python train.py --hidden_size=224 --moe_layers=[0, 1, 2, 3, 4, 5, 6, 7] --dataset="wikipedia_en"
Below are experts of layer 3 (counted from 0) of a mixture-of-experts language model. Rows are named router (the router's row for the expert), up (a neuron's input weights, with its number) and show model dimensions 0-223. Each number is 200 + 30 x the weight over its row's rms, rounded and kept within 0 to 999.
After each expert's rows: a language model's description of what the expert responds to. This comes from a sample of Wikipedia text that the model never trained on.

# expert 11
router,182,193,271,190,157,174,239,223,168,145,193,243,205,205,146,222,221,191,216,201,193,184,226,189,211,201,181,188,227,219,198,219,202,184,198,159,170,236,208,176,151,212,207,179,181,189,223,168,160,157,209,211,195,214,190,240,210,217,202,231,206,200,238,154,212,197,172,190,226,155,177,218,241,191,236,189,254,183,161,248,178,165,210,198,128,279,219,236,176,236,138,236,178,222,204,228,175,232,205,214,198,233,229,211,191,183,207,142,238,202,216,151,187,181,177,223,163,252,208,183,176,206,159,224,211,179,202,170,186,210,210,233,190,222,193,252,240,176,173,209,235,199,217,206,159,165,208,225,193,169,204,259,181,190,145,238,190,245,174,229,180,217,230,189,135,169,193,160,176,193,227,247,165,168,156,264,213,221,189,163,130,169,237,269,239,191,136,156,249,166,223,170,155,242,240,214,191,183,234,190,201,224,230,216,218,233,218,206,242,159,197,198,202,215,171,199,268,162,213,214,161,212,198,229
up1,163,146,216,182,227,222,275,184,215,243,226,187,207,179,161,183,226,187,206,189,202,208,180,224,222,237,240,207,186,238,182,265,246,200,173,171,153,225,216,178,180,160,199,174,183,132,206,210,175,153,177,187,187,208,163,225,179,170,210,173,211,180,195,234,179,223,174,217,191,191,213,201,207,162,212,218,240,224,220,251,214,234,233,175,225,233,192,225,163,198,165,146,187,194,177,136,195,179,156,231,196,185,209,213,233,220,209,215,172,191,229,244,237,222,201,240,178,176,231,214,97,216,270,219,216,192,159,249,211,152,200,179,139,169,228,178,223,178,246,241,195,195,180,171,154,166,176,176,226,155,155,255,162,183,143,210,189,173,233,225,230,191,228,197,224,169,175,214,174,211,199,205,257,157,205,198,192,209,245,247,240,208,240,224,217,233,206,209,200,167,132,190,184,220,168,150,203,154,218,221,228,197,207,214,229,149,161,246,230,178,197,203,243,219,220,224,227,221,154,226,180,167,239,197
Description: Letters in foreign, mostly Slavic, Hungarian or Italian names, especially z and accented letters such as ž, á, ó (Zuzana, Rizzitelli, Kunz).

# expert 30
router,179,192,246,155,198,186,263,200,219,165,211,199,221,202,174,238,180,238,185,236,170,205,212,208,185,203,178,224,230,275,181,222,263,174,235,158,210,155,200,224,192,190,179,228,171,215,185,179,199,137,166,213,173,207,174,244,180,153,178,234,241,176,212,173,225,177,206,182,207,211,173,218,246,180,253,237,215,197,190,236,190,161,181,157,112,277,197,240,170,232,146,199,228,162,188,244,244,204,232,157,212,207,229,216,249,161,202,140,246,233,216,215,175,187,137,186,194,221,184,167,165,207,184,166,248,205,209,203,180,175,171,208,202,157,212,220,257,198,215,138,240,205,210,225,158,163,174,212,212,185,189,235,149,224,167,217,155,209,188,234,171,181,208,218,191,172,230,203,180,212,179,216,200,210,198,255,243,156,210,262,219,172,217,212,214,225,139,179,202,172,210,136,179,242,158,165,229,191,259,215,209,197,190,252,198,206,222,189,177,199,204,234,207,238,193,172,216,211,192,241,178,155,226,214
up1,162,199,236,188,226,204,178,192,215,216,171,202,236,204,203,122,183,236,202,212,205,158,220,210,160,194,231,187,190,223,150,202,198,200,191,180,193,147,225,167,196,179,181,230,195,220,164,182,164,194,142,234,173,199,214,194,161,265,239,155,205,184,213,195,220,195,220,198,210,213,194,196,181,188,138,257,186,229,168,215,204,211,267,134,162,208,224,139,187,272,160,196,201,196,204,205,191,278,183,159,241,171,223,164,126,186,201,189,237,218,223,213,124,201,182,217,206,216,218,200,200,231,209,209,218,249,239,208,267,212,184,211,205,224,212,233,186,184,203,163,289,254,147,220,192,166,222,179,265,206,143,224,214,207,217,180,187,147,182,159,224,227,218,210,156,171,190,243,176,218,207,195,236,201,191,195,203,173,167,239,194,187,228,186,213,247,163,193,226,231,107,137,192,243,196,211,228,168,238,239,212,217,234,189,207,181,217,209,194,199,193,200,225,191,229,207,244,179,183,194,166,193,246,175
Description: Short syllables inside non-English personal names, often after Ka, Ma, Ko, such as Ko-ma-la, Sa-mu-da, Nga-u.

# expert 24
router,169,156,196,180,237,214,223,168,233,202,194,228,232,291,206,220,183,199,166,200,199,244,270,214,235,204,215,137,208,229,237,233,190,191,183,199,156,190,190,211,229,200,233,158,206,229,200,164,234,139,212,240,234,237,229,212,155,151,239,199,239,215,236,173,194,183,169,203,198,136,183,225,220,185,222,240,245,155,192,244,169,203,190,195,204,245,201,246,193,157,124,212,160,189,181,204,239,193,231,174,220,243,250,177,200,160,203,213,231,169,231,178,188,148,223,219,162,209,183,191,168,193,157,196,250,154,250,224,185,198,181,157,177,185,206,203,195,173,198,162,221,257,223,175,167,213,206,145,183,162,175,200,191,212,207,243,228,208,158,187,187,220,222,198,179,169,207,191,213,206,225,175,182,168,186,238,171,119,202,234,179,149,188,238,254,222,170,190,262,204,215,179,154,192,174,193,168,189,184,239,197,206,224,249,173,252,254,208,209,208,207,199,198,257,220,229,200,188,233,230,171,162,241,175
up0,224,231,228,159,243,204,230,251,232,254,237,220,209,237,176,162,227,235,158,208,197,192,190,188,234,157,223,157,219,200,241,193,212,253,220,236,221,167,175,213,195,214,225,171,161,184,170,181,239,163,251,208,210,191,173,182,149,275,228,202,199,203,168,233,218,196,216,209,213,214,157,219,230,142,210,170,247,220,127,219,195,201,186,244,228,192,256,200,164,174,251,155,258,222,175,216,221,203,230,179,186,225,226,176,176,280,176,206,230,201,212,193,186,230,190,196,222,200,187,196,275,179,208,221,190,142,190,226,249,167,208,199,162,217,181,208,189,230,194,208,182,222,214,177,213,162,238,182,217,217,200,220,132,161,170,164,138,242,194,193,208,159,202,183,258,158,162,238,182,196,252,189,181,189,194,177,168,138,218,210,206,139,244,154,207,199,195,208,270,182,152,199,196,220,195,165,263,213,184,145,186,169,188,186,189,171,223,214,218,149,213,188,222,231,233,225,215,184,194,187,221,199,209,230
Description: Auxiliary verbs and connectives after a subject or comma, plus adverb endings -ly/-ally, such as was, also, posthumously.

# expert 6
router,105,155,196,218,212,216,209,218,185,189,225,261,196,256,169,222,214,202,229,207,221,198,234,211,232,223,199,152,223,224,195,236,217,166,212,176,210,211,190,238,272,210,182,204,262,236,199,214,176,175,187,204,193,208,253,199,242,191,248,230,192,220,172,185,176,191,167,219,156,215,196,187,250,161,164,208,193,193,216,219,189,199,150,195,191,213,140,173,211,247,187,192,209,213,185,261,193,211,194,200,161,183,230,278,191,183,200,199,213,203,211,196,208,186,151,202,131,218,230,169,170,142,168,171,235,173,212,160,225,205,188,241,170,181,119,156,199,219,169,189,220,214,220,204,187,183,150,206,196,219,148,242,218,213,212,225,192,201,180,210,208,170,234,167,192,198,223,178,232,233,255,237,219,196,139,202,240,226,196,175,161,162,205,206,219,214,172,207,247,220,235,214,152,201,250,182,183,176,225,253,157,188,120,214,227,195,197,156,235,211,205,269,240,203,241,200,214,147,163,177,142,201,240,236
up0,244,197,202,225,249,225,223,140,200,201,139,259,225,233,273,231,199,164,238,168,226,160,251,169,169,224,194,179,170,211,162,246,164,184,243,220,202,206,193,197,190,192,238,205,251,224,129,229,213,194,173,204,118,237,158,192,190,153,230,165,233,219,211,216,154,131,209,198,172,188,211,221,193,213,209,199,172,171,180,198,192,191,165,216,205,231,172,193,228,237,197,188,171,199,251,206,212,186,230,157,210,210,171,221,249,166,207,180,167,203,174,171,182,192,198,209,251,154,182,158,166,184,211,199,163,207,179,197,181,187,237,182,166,222,197,178,296,179,173,216,180,193,191,187,205,223,182,223,153,170,175,202,149,183,219,228,200,221,257,217,184,221,200,222,198,153,214,159,176,194,226,252,169,219,171,173,168,194,219,162,207,202,158,257,196,147,228,168,198,212,243,192,240,237,236,201,179,161,226,162,225,186,167,166,207,219,261,180,183,238,135,191,194,242,212,182,191,260,202,173,249,206,194,187
Description: Word-internal pieces completing a stem before a suffix, such as he-ard, sw-itch, regi-ster, support, develop, collect.

# expert 36
router,194,153,234,152,156,214,251,197,191,181,174,187,214,192,200,249,193,201,178,223,191,228,215,163,235,224,213,173,250,276,250,178,232,223,227,193,198,165,196,221,219,180,171,188,177,236,205,148,269,166,186,205,180,297,200,213,202,225,219,188,264,214,255,196,243,199,176,177,137,171,185,191,254,167,182,223,226,181,158,220,178,188,204,222,175,240,185,222,192,238,126,171,212,219,197,232,199,216,214,166,235,198,225,183,214,228,190,210,199,177,208,169,192,144,206,179,165,186,217,121,194,190,185,185,253,144,210,224,215,153,179,151,219,210,156,205,220,203,186,173,230,231,255,216,181,184,212,180,174,210,138,201,211,195,204,256,245,179,138,224,214,209,201,148,136,188,248,207,213,211,247,176,182,192,190,229,194,203,173,216,176,205,198,225,244,223,166,166,238,191,202,196,133,194,202,145,168,168,177,233,205,189,215,196,203,274,223,235,187,182,179,248,178,220,201,215,209,210,211,171,208,158,223,216
up0,200,180,194,166,225,269,187,166,210,175,217,256,218,294,219,207,193,163,173,187,275,145,229,208,226,171,181,198,218,172,211,236,203,157,190,224,196,195,186,170,230,234,253,156,215,231,162,190,194,246,164,239,248,165,196,235,209,225,236,194,236,243,268,172,165,206,276,158,220,213,214,202,250,203,217,171,181,196,192,200,177,148,196,234,235,223,175,131,196,215,175,162,207,236,208,255,217,207,173,159,207,185,193,204,221,153,165,185,184,191,270,183,231,227,238,249,184,216,202,167,203,223,177,234,217,172,145,204,153,200,189,219,250,204,199,201,175,210,194,171,259,202,240,211,210,198,231,181,174,221,154,194,199,212,188,216,214,245,196,188,211,198,289,172,206,219,204,186,207,188,194,211,250,178,188,183,212,208,229,160,196,247,175,216,193,222,174,194,149,168,157,160,206,185,239,197,183,248,190,202,196,157,141,151,183,196,175,210,159,206,153,180,172,168,165,186,213,207,165,197,210,188,237,173
Description: Is/was/are after a subject, possessive pronouns and 's, and articles before a noun phrase, such as his, their, a.

# expert 19
router,127,191,208,195,220,206,220,190,183,165,211,236,197,202,181,217,167,260,213,200,213,212,287,233,237,217,142,196,213,209,166,200,231,162,166,198,221,193,192,246,198,238,243,212,207,246,209,137,212,204,221,219,203,190,236,193,197,214,223,223,181,228,165,200,209,219,205,164,178,178,197,205,216,201,199,204,201,118,207,242,219,160,178,186,222,232,188,198,178,227,185,187,200,189,177,228,233,202,212,187,209,201,188,205,194,167,195,155,204,164,234,153,204,186,155,231,160,209,260,153,184,182,163,214,180,200,181,192,193,201,174,266,163,170,128,175,233,188,155,188,251,226,207,210,175,214,220,133,232,195,180,194,171,208,196,191,189,201,172,195,215,206,227,184,173,180,218,137,171,223,240,194,188,212,195,275,273,207,166,250,192,199,164,281,267,221,151,185,168,199,225,196,148,181,196,190,188,193,226,201,180,244,155,169,175,207,245,163,246,221,159,275,237,170,185,226,240,224,197,203,160,171,258,157
up0,221,193,226,260,173,190,187,170,208,162,164,208,227,210,238,185,242,190,224,198,234,206,245,222,189,186,239,175,227,235,205,207,208,233,246,276,236,220,220,200,239,203,255,236,259,243,203,137,211,195,181,206,177,180,207,208,198,209,185,182,169,228,244,154,158,209,239,169,214,131,181,221,239,181,180,248,236,220,226,182,223,162,196,209,137,244,204,203,213,182,258,205,228,159,186,187,191,224,224,172,215,180,131,150,226,249,154,157,233,160,161,154,196,209,204,233,182,198,186,198,234,244,225,231,192,166,185,250,210,205,158,190,228,155,217,287,204,190,175,237,175,213,215,168,172,184,231,170,172,216,198,155,209,213,190,231,186,213,207,186,226,158,222,257,203,183,211,180,228,258,192,233,183,235,204,268,234,225,225,189,229,236,176,250,166,239,231,230,191,158,164,171,184,184,232,190,196,212,188,204,182,196,180,181,216,153,253,186,209,214,188,204,154,187,199,204,172,184,208,161,251,250,217,184
Description: Verb roots or mid-word pieces awaiting -ed/-ing endings, like as in assassination, increased, creat-ed, pass-ed, start, allow.

# expert 8
router,213,162,175,166,239,191,263,233,171,199,240,186,189,189,205,183,184,204,157,184,148,166,255,194,260,213,148,161,203,193,215,211,223,196,217,204,200,208,249,255,204,239,170,216,255,254,220,147,200,178,188,173,189,210,213,205,201,159,246,229,207,183,147,150,198,177,140,224,167,180,220,218,230,185,197,205,212,183,169,179,195,197,188,192,191,196,218,197,214,201,193,205,224,206,132,236,169,220,199,197,260,230,212,256,227,203,198,214,217,226,168,210,210,182,181,220,170,230,212,163,199,177,184,149,195,164,221,258,216,230,176,216,169,157,142,199,219,151,135,185,265,204,216,164,153,177,200,218,174,219,194,212,182,254,223,213,177,176,178,240,209,224,239,188,160,186,275,185,212,224,264,213,227,235,158,217,222,195,178,202,229,189,196,251,213,194,144,172,190,236,204,139,188,195,214,207,211,167,203,238,236,220,179,183,182,244,218,191,224,207,170,270,231,191,153,235,223,217,217,175,98,186,215,228
up0,174,199,174,139,205,189,155,222,115,223,192,213,230,198,198,151,257,185,210,216,167,207,232,217,127,159,240,245,207,240,210,212,137,238,202,218,221,151,171,171,184,191,189,211,184,202,218,178,202,162,104,241,231,215,160,251,213,167,212,213,202,195,193,237,217,207,192,244,171,159,248,211,186,206,136,219,194,177,189,206,196,165,210,198,217,162,227,181,252,209,229,203,223,182,250,253,226,239,231,191,199,164,213,235,165,186,255,204,216,255,209,180,236,187,191,232,229,220,176,170,183,196,256,200,203,189,168,249,168,177,232,185,194,227,153,196,182,188,178,195,248,219,228,214,248,191,183,237,228,253,227,203,184,216,161,176,263,229,165,219,180,225,190,162,197,228,199,180,205,184,266,180,242,195,169,186,157,170,194,214,243,169,200,256,156,167,217,164,197,187,174,164,161,226,211,197,212,160,245,238,214,213,230,216,185,182,162,184,187,161,209,216,171,194,138,199,184,212,224,162,219,225,165,210
Description: Verb stems and past forms, often right after he/she in biographies or plots, e.g. won, join(ed), found, held, "teach|ing".